Weights of a small mixture-of-experts language model, trained from scratch on English Wikipedia: vocabulary 25865, 6145 steps.
Below are experts of layer 3 (counted from 0) of a mixture-of-experts language model. Rows are named router (the router's row for the expert), gate (a neuron's input weights, with its number), up (a neuron's input weights, with its number) and show model dimensions 32-63. Each number is 200 + 20 x the weight over its row's rms, rounded and kept within 0 to 999.
Before each expert's rows: a language model's description of what the expert responds to. This comes from a sample of Wikipedia text that the model never trained on.

# expert 9
What it handles: Months and list numbers. Month names in dates, plus numbers, pipes and connectives inside tables, scores and semicolon lists, such as March, 12;, |.
router,241,215,199,205,235,229,190,178,213,171,185,166,168,154,218,200,182,210,196,171,207,228,223,201,220,197,184,171,193,180,230,198
gate0,170,193,198,189,206,195,199,179,235,196,180,170,210,190,194,198,179,204,180,199,224,175,199,185,201,226,178,211,217,195,180,207
up0,229,209,218,185,212,170,187,196,211,203,174,173,217,201,154,249,185,213,194,171,197,157,196,197,183,198,211,217,207,170,187,214
gate1,237,224,186,200,170,186,169,185,162,199,209,175,208,190,180,172,214,223,216,239,195,212,204,195,248,138,252,172,189,180,182,236
up1,204,202,202,215,188,203,188,214,204,242,162,190,195,199,221,195,187,213,177,213,190,190,236,205,196,174,220,167,187,229,188,195
gate2,173,196,209,215,212,173,203,209,199,188,219,191,180,180,204,226,208,182,212,187,180,198,178,189,186,191,203,190,230,213,165,228
up2,217,186,180,230,219,187,211,230,194,227,216,157,221,204,200,208,189,204,210,252,198,187,189,215,197,206,197,211,198,165,236,198
gate3,211,175,202,201,204,233,197,200,183,221,202,205,212,189,158,183,220,211,170,221,191,183,203,208,204,212,199,204,177,229,185,228
up3,194,203,193,183,219,176,202,205,184,174,211,184,177,234,205,196,182,202,226,196,207,218,191,190,202,167,187,188,182,203,227,190
gate4,193,237,203,233,194,248,231,208,209,205,185,192,227,184,200,224,238,210,191,176,218,175,239,197,181,185,196,195,210,201,172,209
up4,226,168,185,252,203,211,187,165,185,213,175,210,187,203,227,194,169,183,202,218,180,209,215,201,224,217,195,198,211,217,188,232
gate5,194,203,186,217,168,194,190,208,175,221,184,184,183,192,222,210,211,215,214,199,177,175,175,185,213,195,178,182,182,206,188,190
up5,195,199,216,198,196,173,219,191,219,191,187,219,206,193,267,197,184,182,225,230,142,180,205,183,193,207,198,191,176,193,200,232
gate6,197,202,193,201,196,227,221,233,216,209,212,201,165,225,224,198,193,233,216,205,218,179,225,204,199,194,236,219,154,168,159,199
up6,219,217,183,191,212,184,205,190,203,190,210,200,226,191,245,185,201,199,208,186,191,195,211,202,207,230,212,220,181,225,216,218

# expert 24
What it handles: Romance-language name pieces. Endings and particles in Spanish, Portuguese, French and Italian names and titles, such as de, del, La, the io in António, ie in Académie.
router,132,205,210,161,189,182,227,190,178,204,203,225,219,221,225,199,194,197,169,206,194,190,229,213,200,181,207,204,196,188,189,187
gate0,164,163,167,169,215,159,218,224,208,205,214,231,153,181,221,245,193,207,196,202,197,202,225,206,193,192,198,241,195,208,239,218
up0,206,179,182,186,175,217,216,207,179,239,224,216,196,227,230,210,211,184,186,172,217,202,216,183,197,202,208,254,246,189,206,189
gate1,200,208,218,205,170,181,206,223,207,214,242,189,159,200,207,208,204,204,202,238,194,200,196,201,216,234,183,175,198,228,189,209
up1,188,186,233,220,202,187,227,190,151,160,215,227,209,227,178,200,224,197,189,257,166,208,197,163,236,183,197,206,181,233,224,234
gate2,211,169,213,167,213,158,189,197,177,189,224,164,191,215,196,194,206,185,148,198,216,178,213,207,224,188,192,223,194,219,199,195
up2,219,230,188,206,189,206,213,220,190,238,228,204,231,209,200,199,222,192,223,242,180,215,199,189,197,180,220,203,214,191,183,214
gate3,188,210,194,187,165,188,177,201,217,198,197,207,204,196,236,231,233,180,202,223,202,185,224,196,200,172,188,193,205,148,196,187
up3,222,178,194,186,183,221,190,218,202,199,229,224,185,154,212,192,232,209,211,220,173,222,193,190,206,159,201,177,232,270,216,223
gate4,191,179,185,172,187,195,184,202,202,215,207,207,190,217,222,166,163,179,157,178,187,196,226,195,193,182,176,216,211,215,211,181
up4,214,222,194,204,186,190,208,209,184,154,176,195,155,189,206,244,198,219,182,192,213,211,196,178,219,204,158,199,198,210,195,214
gate5,206,178,175,197,217,225,223,213,204,191,213,213,205,202,214,195,205,170,193,186,180,199,200,217,192,226,190,211,208,207,213,164
up5,211,203,199,207,203,199,237,221,218,198,161,210,212,196,199,202,188,202,204,203,204,260,210,206,197,235,202,209,206,179,208,147
gate6,177,200,183,197,177,178,195,215,189,213,214,244,218,182,205,197,201,185,196,206,176,203,190,191,175,191,245,173,197,190,199,179
up6,183,191,240,183,220,190,197,236,219,210,170,176,227,205,181,192,170,206,185,215,182,202,158,196,230,198,152,188,209,213,231,192

# expert 63
What it handles: Institution name words. Capitalized nouns inside organization, party or title names after and, of, the, like Health, Railway, Bank, Conservative.
router,237,187,204,241,211,204,165,208,233,195,161,162,212,187,198,230,155,183,216,204,229,209,184,211,224,185,195,200,174,203,218,198
gate0,213,202,211,206,195,204,195,222,201,210,224,176,228,200,197,205,182,205,204,214,174,180,201,204,203,196,181,207,193,216,204,239
up0,211,178,163,139,193,217,201,182,207,190,195,182,172,202,203,202,209,178,222,203,202,238,184,204,197,178,193,217,187,188,222,170
gate1,210,215,200,202,160,170,152,210,232,181,203,221,191,176,232,185,170,155,213,214,228,190,220,217,211,205,190,188,232,214,217,184
up1,182,205,188,160,215,192,204,200,209,195,220,204,168,175,211,189,206,178,178,220,147,196,185,203,189,172,216,187,196,199,221,211
gate2,204,175,195,234,175,213,180,230,204,226,224,184,220,240,186,185,235,181,205,164,213,213,195,185,217,183,194,213,197,225,179,227
up2,187,184,230,196,208,189,201,162,195,169,190,183,195,202,198,212,183,225,183,209,205,193,172,240,176,194,204,183,228,205,221,194
gate3,206,180,193,211,181,222,184,187,207,186,196,218,211,200,172,192,184,185,225,225,243,180,173,210,215,196,153,199,159,195,220,226
up3,185,202,182,190,216,213,201,190,217,201,221,168,212,208,190,235,206,212,241,177,239,165,214,192,173,192,180,210,190,191,224,174
gate4,261,215,168,191,208,196,220,177,199,276,196,201,221,179,199,174,196,182,223,180,174,202,202,163,215,187,224,188,166,193,177,214
up4,219,176,241,213,198,215,226,186,176,204,183,198,188,237,215,186,182,228,173,194,210,228,194,218,189,194,145,229,192,185,160,195
gate5,198,193,199,225,212,217,214,189,194,209,209,224,219,186,209,197,197,212,210,190,187,229,217,216,201,196,197,219,182,203,174,183
up5,209,183,205,153,168,206,192,206,185,219,182,205,217,174,164,192,228,238,177,199,200,206,194,201,180,173,211,179,193,204,194,218
gate6,179,183,189,203,226,221,173,205,220,210,165,222,183,228,187,232,152,226,198,218,197,185,221,166,191,182,233,173,168,197,206,186
up6,244,192,167,193,200,176,176,176,192,237,211,195,215,189,202,216,159,222,195,186,191,203,203,209,193,239,196,217,214,259,191,193

# expert 10
What it handles: Copulas and conjunctions. Verbs and connectives after a subject or comma, mainly is, was, and, or, but, it, as in "Týr is a".
router,184,206,226,199,200,203,186,198,228,202,191,193,187,173,185,186,199,204,193,199,200,193,211,189,208,248,204,199,197,184,187,237
gate0,195,177,223,206,205,166,215,192,198,203,193,190,171,245,193,190,227,192,220,205,179,218,177,198,183,175,200,227,189,206,214,192
up0,245,214,190,202,190,224,194,205,209,229,218,193,228,191,200,184,196,203,183,215,237,165,199,193,229,216,193,181,208,180,202,225
gate1,206,228,212,216,226,213,195,208,218,206,172,216,204,162,194,188,214,250,173,203,230,192,183,219,188,229,218,220,190,167,212,178
up1,179,195,217,197,207,224,194,209,213,204,186,197,227,204,191,194,204,232,179,215,223,188,152,190,195,239,210,167,224,202,219,174
gate2,183,192,189,192,212,200,192,207,173,189,195,198,218,210,180,232,235,191,183,166,218,175,241,195,209,194,210,194,186,208,211,202
up2,224,209,210,204,174,210,216,186,223,212,204,201,198,210,228,174,177,216,204,212,187,209,158,182,198,219,206,168,217,180,217,193
gate3,225,215,231,199,198,221,205,190,225,216,170,206,189,182,207,210,204,208,240,209,176,199,184,210,193,179,203,206,223,220,182,209
up3,185,216,200,183,195,171,206,186,191,177,235,188,237,210,183,192,187,199,204,172,203,184,197,228,211,214,239,205,171,161,199,209
gate4,209,165,195,240,215,182,171,210,204,216,230,232,200,198,205,198,211,195,214,195,214,199,190,203,192,196,185,164,189,223,170,243
up4,177,189,188,218,182,209,201,208,202,217,216,166,201,214,217,226,200,167,215,206,186,204,183,168,203,223,167,175,240,242,178,204
gate5,201,233,229,196,205,182,219,171,205,190,190,211,209,179,179,222,212,230,183,198,209,195,197,200,194,243,183,214,229,222,180,191
up5,205,239,157,212,200,230,228,202,185,208,194,198,194,219,216,206,191,189,214,186,211,196,201,169,226,218,187,181,202,197,185,190
gate6,206,198,196,202,183,181,189,199,201,182,176,204,172,219,191,185,186,220,180,188,164,209,195,193,194,180,190,168,203,212,213,210
up6,200,193,210,185,188,182,167,185,219,182,163,201,161,203,211,191,188,225,170,201,155,185,194,216,209,169,199,155,197,197,213,217

# expert 33
What it handles: Past verbs and suffixes. Main verbs after a subject or auxiliary, mostly past tense or -ing/-ed endings, such as made, won, announced, introducing.
router,215,188,196,170,180,220,182,181,222,200,231,201,183,265,215,215,198,221,189,218,175,158,198,245,188,212,206,246,174,214,180,198
gate0,235,223,175,172,205,240,234,228,214,160,218,191,202,185,210,230,172,202,190,187,178,178,203,224,207,171,201,185,214,192,195,199
up0,166,180,221,206,228,176,186,184,170,219,176,197,208,207,208,167,206,186,174,203,221,213,216,173,239,224,182,184,221,170,230,133
gate1,209,221,189,212,220,171,205,219,186,204,253,221,208,227,202,245,197,200,147,205,198,213,213,210,171,217,222,172,187,198,198,202
up1,192,209,176,198,177,194,201,191,190,181,148,203,193,197,211,196,181,208,236,215,248,217,196,173,231,191,185,234,221,223,178,184
gate2,216,225,216,172,185,218,209,183,190,221,235,185,204,220,174,182,176,191,165,206,185,198,212,168,188,216,174,181,150,220,181,189
up2,199,179,218,192,192,220,216,191,222,200,215,226,206,163,209,177,211,192,184,181,134,210,227,188,192,194,180,198,212,178,211,179
gate3,166,184,174,174,220,173,212,178,187,242,217,212,195,198,199,195,201,193,202,230,235,230,171,177,178,211,175,218,183,209,188,192
up3,192,204,180,170,191,221,197,179,168,215,219,214,197,223,202,202,188,214,192,208,239,205,160,204,172,199,152,199,191,227,157,196
gate4,201,185,187,191,212,235,206,214,200,161,208,232,189,185,198,197,187,217,188,194,173,203,160,237,229,175,207,212,173,178,208,239
up4,169,177,217,207,226,205,209,225,242,211,191,219,155,213,188,183,225,207,191,197,208,201,194,217,232,147,195,198,178,190,187,219
gate5,236,217,225,212,216,187,191,184,178,195,165,186,175,177,196,209,223,189,185,156,204,220,189,208,153,195,204,234,225,165,189,208
up5,153,180,203,194,163,205,221,217,208,203,206,189,223,223,194,223,171,195,204,197,201,164,241,234,218,215,198,179,168,181,197,171
gate6,181,172,206,167,201,237,224,186,216,206,237,214,201,202,183,189,208,198,193,218,203,226,214,222,184,212,202,194,195,217,188,192
up6,209,202,195,167,199,205,188,195,143,188,169,187,200,244,242,183,192,192,217,228,182,197,239,165,212,223,212,186,220,182,205,158

# expert 29
What it handles: Dates, units, list ends. Month names after a day number in date ranges, plus units, large numbers, dashes and line breaks ending list items, e.g. March, million, km.
router,241,213,196,205,231,229,185,182,210,171,184,165,167,151,217,198,182,209,196,167,209,227,226,199,217,197,180,169,196,181,231,196
gate0,194,199,205,187,210,185,228,204,237,193,186,180,198,211,165,222,229,236,221,193,202,179,207,217,200,194,219,203,233,203,198,201
up0,202,196,201,194,205,194,202,217,188,187,191,185,207,196,142,169,239,244,220,192,194,190,194,189,187,202,197,227,200,224,210,180
gate1,209,201,187,218,188,165,188,201,202,205,209,190,216,212,183,215,163,218,174,177,208,205,185,209,206,192,156,232,190,210,195,209
up1,201,231,182,169,195,184,182,228,175,211,186,209,190,186,180,229,213,224,196,197,179,201,206,225,243,208,199,208,176,199,189,185
gate2,176,194,187,170,197,195,235,223,183,193,170,226,200,226,240,168,178,171,207,203,241,200,181,187,208,216,190,182,176,168,192,193
up2,179,202,205,204,250,197,191,223,170,140,194,219,203,204,196,180,176,208,168,221,216,183,200,184,196,198,199,189,187,165,219,218
gate3,201,214,212,179,176,178,180,201,184,243,179,193,193,212,174,191,193,213,225,185,191,203,190,199,189,217,229,241,203,176,191,224
up3,190,197,191,218,200,240,223,197,208,188,251,214,197,207,206,204,225,183,180,211,193,195,203,193,176,208,201,191,202,216,193,173
gate4,162,193,188,220,220,211,230,191,209,246,194,175,201,202,192,190,211,189,178,178,229,224,205,212,210,185,208,179,204,196,186,210
up4,227,196,191,186,232,236,190,204,187,213,205,212,146,157,243,189,187,219,202,200,187,184,183,203,207,206,155,209,220,221,203,165
gate5,223,216,178,199,221,184,216,202,200,255,180,183,225,227,203,196,181,220,152,213,207,201,194,195,208,202,244,237,216,178,172,202
up5,209,178,157,216,193,150,201,191,207,195,185,188,165,198,187,205,205,182,195,215,239,210,230,204,194,197,222,226,218,208,192,193
gate6,207,210,181,211,196,201,199,220,212,221,163,208,177,149,209,253,208,179,184,225,200,189,217,150,179,163,188,222,189,214,218,183
up6,205,210,184,214,203,199,177,210,202,232,205,216,176,177,183,225,169,165,228,190,209,186,228,177,148,154,184,260,190,183,204,212

# expert 3
What it handles: Proper-name and topic openers. First word or piece of a name or modifier: given names, nationalities, companies, places, like IBM, Greek, medical, Milwaukee.
router,242,216,195,198,242,229,180,177,217,170,188,161,173,156,218,201,172,199,199,173,205,221,220,199,222,184,183,174,181,179,234,197
gate0,214,194,198,199,201,205,190,172,181,219,219,200,188,185,145,193,179,222,225,230,207,227,189,194,198,198,204,200,202,200,183,228
up0,216,196,191,174,239,198,199,214,185,145,178,198,177,199,197,188,202,180,190,209,212,188,206,180,253,181,207,188,148,202,194,210
gate1,158,198,199,165,176,189,204,204,192,193,192,205,192,211,197,202,202,203,193,205,212,190,156,199,204,200,198,196,169,205,157,201
up1,192,210,192,165,176,193,222,228,202,202,241,182,188,210,184,187,212,221,195,223,182,193,235,216,201,201,226,231,201,210,176,207
gate2,167,201,181,183,150,232,187,228,174,229,216,206,211,208,196,193,186,222,195,201,193,177,231,174,194,152,198,208,261,215,191,199
up2,187,228,190,208,194,201,211,173,221,210,225,200,174,205,216,175,149,210,176,191,188,179,189,179,215,156,192,226,225,235,190,188
gate3,194,208,248,218,229,216,201,219,190,200,165,216,215,238,201,181,174,187,194,201,217,237,200,197,208,188,198,188,209,221,162,175
up3,177,212,231,214,185,175,203,229,213,223,199,231,179,188,155,183,199,243,189,202,184,212,192,184,186,172,223,177,220,199,213,184
gate4,200,182,184,180,166,207,184,229,206,209,192,195,249,176,224,190,184,189,239,219,163,205,204,205,216,214,219,176,246,193,204,208
up4,230,213,219,191,209,215,205,210,232,186,202,187,189,213,205,187,209,158,179,220,228,149,212,209,184,180,228,210,195,248,208,199
gate5,205,215,250,181,221,176,204,172,191,189,186,192,200,176,210,176,203,203,194,207,196,204,207,170,214,198,200,227,195,187,205,189
up5,205,188,194,221,216,173,247,230,202,176,228,195,210,195,192,196,179,238,206,199,201,169,211,204,164,218,224,218,174,183,200,207
gate6,164,174,155,208,184,187,182,203,217,175,202,210,227,220,190,240,196,219,229,195,231,208,217,187,179,204,183,177,206,180,212,187
up6,230,172,194,187,191,225,206,207,181,222,233,171,221,199,228,208,203,213,228,185,243,212,191,173,190,204,179,180,197,212,207,185

# expert 37
What it handles: Location and infobox fields. Prepositions and field labels in captions and infoboxes about places or buildings, such as "church in", Location:, Founded:, °E, "Interactive map of".
router,193,171,179,211,217,218,207,194,186,176,238,262,212,174,190,207,211,222,225,203,232,179,224,235,218,191,200,176,185,186,187,191
gate0,211,196,200,249,224,219,196,207,232,186,191,207,214,206,231,235,217,207,197,194,188,186,191,200,206,162,222,201,195,168,222,176
up0,207,194,193,142,184,194,180,210,175,200,205,188,189,200,184,186,229,188,183,192,194,229,218,215,168,199,195,222,221,211,148,218
gate1,215,235,201,235,134,201,175,209,183,198,182,204,189,189,217,212,229,217,201,246,188,209,194,190,196,168,222,201,201,233,177,217
up1,186,226,189,170,232,196,172,183,193,197,169,198,225,205,208,193,213,245,174,163,213,226,224,222,218,194,186,231,183,199,210,227
gate2,215,212,187,192,211,210,203,189,199,208,192,238,197,189,184,234,181,202,224,208,199,174,190,200,176,224,180,220,173,239,208,213
up2,197,173,189,213,177,232,235,207,183,230,225,162,202,197,217,188,204,216,232,192,173,201,206,177,203,207,209,207,204,215,185,181
gate3,146,166,233,249,209,202,214,206,190,205,198,200,188,184,191,195,192,209,176,220,213,210,209,188,187,190,216,205,185,193,238,185
up3,161,191,219,223,184,225,203,192,205,210,191,198,203,206,201,185,209,210,175,203,219,212,208,207,187,175,194,222,164,214,240,191
gate4,210,191,178,224,233,193,202,190,244,240,180,203,213,248,194,212,182,222,189,193,215,172,187,179,192,159,198,167,191,144,251,194
up4,199,191,161,217,210,187,185,224,216,215,204,167,201,204,190,185,186,225,199,221,197,178,192,197,202,165,206,194,189,161,174,202
gate5,188,203,189,188,225,209,195,217,216,195,231,180,202,208,198,183,179,173,208,196,258,157,202,207,189,211,210,192,180,151,201,213
up5,208,211,183,184,199,188,238,192,200,218,204,205,198,220,212,201,216,248,184,195,160,258,205,169,186,192,207,235,196,203,209,201
gate6,203,195,198,208,174,234,199,213,190,202,175,189,227,197,189,179,250,179,175,199,223,217,193,216,229,190,185,187,229,164,217,179
up6,197,203,189,160,204,169,204,194,200,229,219,205,173,212,212,171,221,217,216,175,163,182,205,204,208,197,222,227,209,226,172,230

# expert 23
What it handles: Sentence and paragraph ends. Line breaks and sentence-final periods closing paragraphs or headings, especially before a blank line or == section header ==.
router,180,248,185,241,203,168,238,192,198,209,192,169,242,195,216,198,217,209,202,193,200,212,203,150,167,178,181,214,224,201,207,201
gate3,215,194,190,200,210,224,194,197,191,185,222,193,215,199,245,212,254,192,227,205,219,186,236,189,199,208,207,215,207,186,214,175
up3,197,179,187,200,190,182,221,191,224,215,214,202,208,182,182,193,152,171,173,200,217,209,178,202,206,217,194,195,195,207,173,224
gate4,176,185,174,197,232,200,164,211,185,198,185,206,231,226,205,192,203,189,194,186,194,196,214,191,242,200,225,185,211,191,198,190
up4,192,197,221,180,201,230,228,211,199,207,211,206,220,231,196,187,192,193,205,192,226,202,210,168,201,232,243,166,214,191,185,214
gate5,201,181,198,185,203,185,198,235,241,198,177,222,197,201,210,225,203,175,208,197,192,231,194,169,194,235,220,211,199,187,179,196
up5,178,195,201,211,182,211,201,170,159,231,215,209,212,203,194,159,220,190,200,207,213,175,175,224,202,167,179,170,239,226,228,230
gate6,217,222,209,216,179,214,200,220,194,199,201,177,174,213,206,173,203,225,192,177,195,185,174,198,218,204,205,219,199,207,217,155
up6,210,195,247,170,172,230,209,238,229,209,186,228,220,197,194,218,183,209,188,176,185,217,182,206,185,224,195,189,200,235,192,225
gate7,207,160,199,212,204,181,185,221,212,170,193,194,168,189,180,209,224,175,211,188,167,205,200,204,198,191,204,217,170,215,233,169
up7,192,210,194,189,185,186,204,180,203,232,216,184,239,210,228,193,173,199,171,192,186,192,207,182,194,186,196,206,224,203,168,198
gate8,190,225,181,166,233,165,167,178,214,166,180,196,216,191,225,208,209,179,206,228,213,168,218,221,206,201,214,214,194,186,198,203
up8,200,189,214,207,205,234,250,186,197,231,224,177,203,208,182,167,222,204,212,180,217,212,205,174,205,218,190,204,199,214,180,207
gate9,217,178,204,201,176,225,218,185,226,162,191,227,193,207,245,178,209,178,220,232,166,179,186,221,211,183,199,185,188,201,228,185
up9,185,221,205,190,220,206,210,168,184,228,228,201,220,184,202,203,223,220,194,228,191,270,184,209,217,223,169,152,212,225,198,185

# expert 14
What it handles: Section headers, discourse openers. Line breaks and == that open section headings (==Early, ==Matches), plus sentence adverbs like However, and Although, and adjectives before nouns.
router,241,215,197,202,235,231,187,178,208,171,183,166,167,152,216,196,182,211,199,170,207,226,226,202,217,196,181,169,194,182,232,195
gate0,184,234,181,192,197,218,215,183,199,210,192,222,229,217,206,176,222,221,171,195,184,192,201,173,190,189,216,187,229,198,221,190
up0,218,181,178,231,213,208,210,231,170,218,202,191,214,215,202,237,185,190,158,180,222,191,245,198,209,182,221,196,182,206,191,180
gate1,227,197,177,209,224,171,216,229,206,195,192,218,238,188,216,209,192,180,180,199,227,204,193,180,228,225,206,169,208,183,180,234
up1,191,228,200,175,184,227,173,195,209,199,169,181,171,241,183,221,203,182,213,227,195,199,187,194,197,202,170,225,186,202,208,188
gate2,203,194,220,192,163,168,223,189,205,176,236,203,245,225,187,172,195,194,221,200,190,180,210,219,178,164,218,220,166,196,171,184
up2,206,204,185,185,194,164,193,192,201,189,206,185,231,192,161,211,207,210,200,182,231,195,212,217,198,158,223,187,162,196,206,222
gate3,184,191,196,203,204,188,186,216,182,226,205,188,232,239,204,210,187,167,198,217,202,190,162,183,182,183,216,228,150,208,178,195
up3,207,205,176,214,208,167,197,230,185,200,191,201,221,200,205,237,206,230,221,205,183,214,194,199,211,159,196,217,186,214,181,194
gate4,159,207,201,225,199,218,216,198,197,236,149,227,211,199,214,189,196,206,208,202,184,221,208,194,179,195,188,197,149,147,181,198
up4,169,208,214,209,189,186,186,173,205,173,250,198,217,218,162,215,229,190,209,185,174,164,199,203,210,225,208,198,219,219,201,209
gate5,163,207,203,174,195,195,176,248,197,221,180,221,211,249,213,199,181,217,188,232,219,218,200,169,199,183,182,200,173,197,208,185
up5,141,192,184,198,204,210,210,193,193,185,218,174,173,183,233,189,227,208,172,209,194,189,197,190,197,211,227,194,212,244,190,202
gate6,209,214,198,183,184,160,152,238,193,210,254,205,207,206,198,173,211,184,213,218,201,168,177,193,208,180,197,207,196,189,182,199
up6,191,190,202,202,197,238,232,203,171,180,180,218,208,207,169,202,172,184,173,215,197,241,206,178,145,228,173,167,236,204,157,160

# expert 38
What it handles: Auxiliary and copular verbs. Forms of be and have plus would, became and also, right after a subject such as it, he or which: was, is, been.
router,203,180,189,219,202,210,191,242,214,229,180,193,198,210,214,180,209,215,207,216,180,177,222,190,169,214,223,211,216,231,196,255
gate0,186,173,196,218,254,234,166,215,215,217,205,197,182,165,196,182,192,212,193,217,218,210,202,230,201,191,152,205,213,190,206,194
up0,215,186,198,204,203,189,187,208,221,210,184,246,159,198,213,206,215,209,214,208,205,204,187,210,196,197,214,233,176,214,220,196
gate1,182,211,207,243,232,184,222,158,184,201,214,193,207,211,198,245,167,215,193,206,210,213,180,188,195,226,162,242,200,206,236,204
up1,188,194,211,235,238,192,221,191,184,184,212,218,211,232,216,242,160,203,183,195,197,227,184,191,189,178,179,211,205,223,222,185
gate2,175,199,199,201,213,186,198,194,171,190,215,190,212,223,221,213,210,222,181,196,209,228,204,217,134,168,215,197,226,215,204,212
up2,169,248,200,188,215,180,211,208,181,183,185,204,182,234,228,202,176,208,182,183,215,213,198,213,183,190,196,219,217,195,202,232
gate3,195,188,248,221,215,205,215,206,167,201,197,193,170,218,195,192,192,166,200,206,214,226,260,184,213,186,223,183,209,208,217,157
up3,182,202,208,222,202,168,191,199,206,179,255,213,223,202,227,214,189,210,209,231,204,203,156,208,199,212,200,193,208,224,193,238
gate4,175,236,211,162,176,208,202,179,200,188,202,198,196,188,197,203,204,201,221,209,200,220,181,185,188,197,200,250,195,191,203,183
up4,177,197,220,153,175,181,214,198,214,199,162,201,218,195,224,196,209,195,218,215,214,209,165,184,169,228,188,223,221,208,186,163
gate5,207,208,198,228,181,162,203,203,212,201,202,219,196,203,230,181,177,220,226,190,214,202,180,180,182,196,191,243,240,188,189,205
up5,182,207,232,225,191,194,225,199,210,210,210,203,217,220,179,195,221,193,230,210,218,199,166,204,206,225,190,207,182,228,202,204
gate6,182,219,219,203,168,203,201,201,174,221,248,214,202,158,211,205,218,245,230,205,207,188,199,159,219,214,242,237,174,160,228,198
up6,187,204,193,214,191,187,202,215,169,226,206,204,197,175,200,232,216,218,216,171,218,222,196,184,206,229,224,187,159,152,211,225

# expert 44
What it handles: Verbs and infinitive to. The infinitive or directional to, plus modals and motion or speech verbs in narratives and plot summaries: moved, tells, went, could.
router,204,194,161,178,180,203,172,187,210,186,235,162,177,224,205,208,184,231,206,200,179,194,197,224,211,193,187,232,187,215,199,235
gate0,216,223,188,217,192,165,208,217,189,180,183,218,229,183,220,181,186,208,191,197,189,183,158,187,204,184,192,228,205,227,183,211
up0,179,213,135,214,158,212,182,197,212,176,177,204,211,230,203,188,179,215,205,192,200,163,220,188,207,190,195,243,236,213,179,216
gate1,187,145,186,236,162,209,186,233,208,179,217,177,235,142,165,200,203,166,196,192,214,217,201,202,200,209,216,193,206,175,221,212
up1,185,220,200,215,249,206,198,194,199,187,208,212,208,215,209,187,215,187,236,232,197,217,227,222,228,186,144,228,200,219,159,171
gate2,191,193,200,205,208,200,236,196,209,172,204,201,180,214,189,207,175,212,204,178,192,204,209,178,214,191,247,180,224,198,210,216
up2,223,192,191,169,195,200,222,202,198,226,196,211,193,210,181,195,171,192,193,216,170,235,202,212,197,208,207,185,186,192,173,224
gate3,178,207,190,207,220,188,205,193,215,227,172,178,188,185,225,201,227,209,177,213,181,198,231,226,221,240,191,177,203,242,186,177
up3,236,177,197,197,222,167,224,188,206,193,198,196,191,218,225,240,196,203,204,225,179,187,194,191,229,200,206,163,193,180,190,205
gate4,203,178,213,200,189,240,188,207,212,232,191,182,205,182,209,207,226,165,196,190,209,217,209,187,223,185,150,227,198,236,204,214
up4,206,216,206,190,197,208,167,201,215,204,207,186,187,240,183,193,201,204,212,209,213,206,195,192,210,226,228,215,183,193,247,179
gate5,183,207,184,211,203,182,150,180,194,188,188,156,217,206,204,182,189,197,226,216,211,206,189,173,235,211,193,213,207,190,200,193
up5,172,231,176,168,198,188,197,226,199,229,198,157,196,187,193,218,215,211,206,192,232,186,210,178,213,159,208,193,191,174,197,219
gate6,183,235,219,172,234,207,188,186,182,229,195,203,216,185,247,220,207,211,229,228,210,205,182,193,174,205,211,172,226,198,185,212
up6,176,185,200,205,204,205,221,165,211,216,169,204,189,245,165,172,201,197,197,169,192,205,214,196,228,213,208,186,224,190,185,208

# expert 32
What it handles: List and clause separators. Semicolons joining list items (e.g. gene ontology terms, equipment lists), line breaks ending list entries, and clause-joining and after a comma.
router,236,214,200,203,233,234,185,182,210,170,183,167,167,151,216,198,176,211,197,171,211,227,224,199,218,198,183,172,196,181,232,194
gate3,197,178,228,221,219,161,187,244,225,202,203,191,184,193,187,186,158,187,209,179,205,203,218,212,166,194,200,266,184,205,230,214
up3,193,203,192,217,163,173,190,218,175,159,203,216,190,224,178,193,222,193,218,207,211,190,180,208,214,207,213,201,196,210,198,206
gate4,243,224,238,247,193,197,190,215,199,226,198,201,190,205,192,200,207,204,226,244,192,194,170,202,222,238,226,207,221,158,223,165
up4,190,215,231,236,220,200,202,171,204,201,187,220,205,215,190,229,186,197,176,189,188,163,191,198,213,197,198,166,192,151,182,223
gate5,178,202,214,217,211,158,225,233,212,212,197,244,153,189,187,198,189,215,228,231,218,213,188,225,194,226,168,204,197,189,177,205
up5,168,224,218,179,211,203,210,219,220,194,250,168,198,175,199,204,173,183,201,220,161,175,175,213,228,174,234,174,220,208,246,187
gate6,176,202,178,165,187,193,195,196,198,199,204,200,205,201,181,188,216,178,224,217,181,207,188,189,190,194,196,199,205,190,175,220
up6,212,220,198,222,165,177,223,202,195,222,214,193,219,208,213,209,174,227,199,210,183,195,200,177,201,199,223,201,205,175,214,203
gate7,205,195,151,209,182,179,175,198,204,213,173,239,194,191,196,231,194,157,211,194,210,180,184,195,220,194,207,210,195,212,234,212
up7,168,175,204,217,183,198,173,228,233,171,204,198,201,186,197,221,209,161,216,201,211,170,210,149,225,192,239,193,195,218,225,208
gate8,215,199,195,205,199,175,222,200,212,202,183,171,164,193,215,197,205,206,189,197,201,200,261,226,219,211,172,227,218,213,197,216
up8,186,205,225,183,177,214,160,185,213,196,174,224,240,238,190,206,191,179,223,219,217,180,190,207,179,183,199,208,188,223,207,223
gate9,201,177,194,208,208,225,220,199,136,208,211,228,213,199,216,180,209,219,208,195,189,197,187,183,193,200,194,185,186,204,126,199
up9,181,194,186,175,194,189,186,209,236,184,196,167,213,218,173,204,195,171,170,208,234,205,201,207,180,212,196,200,191,226,181,184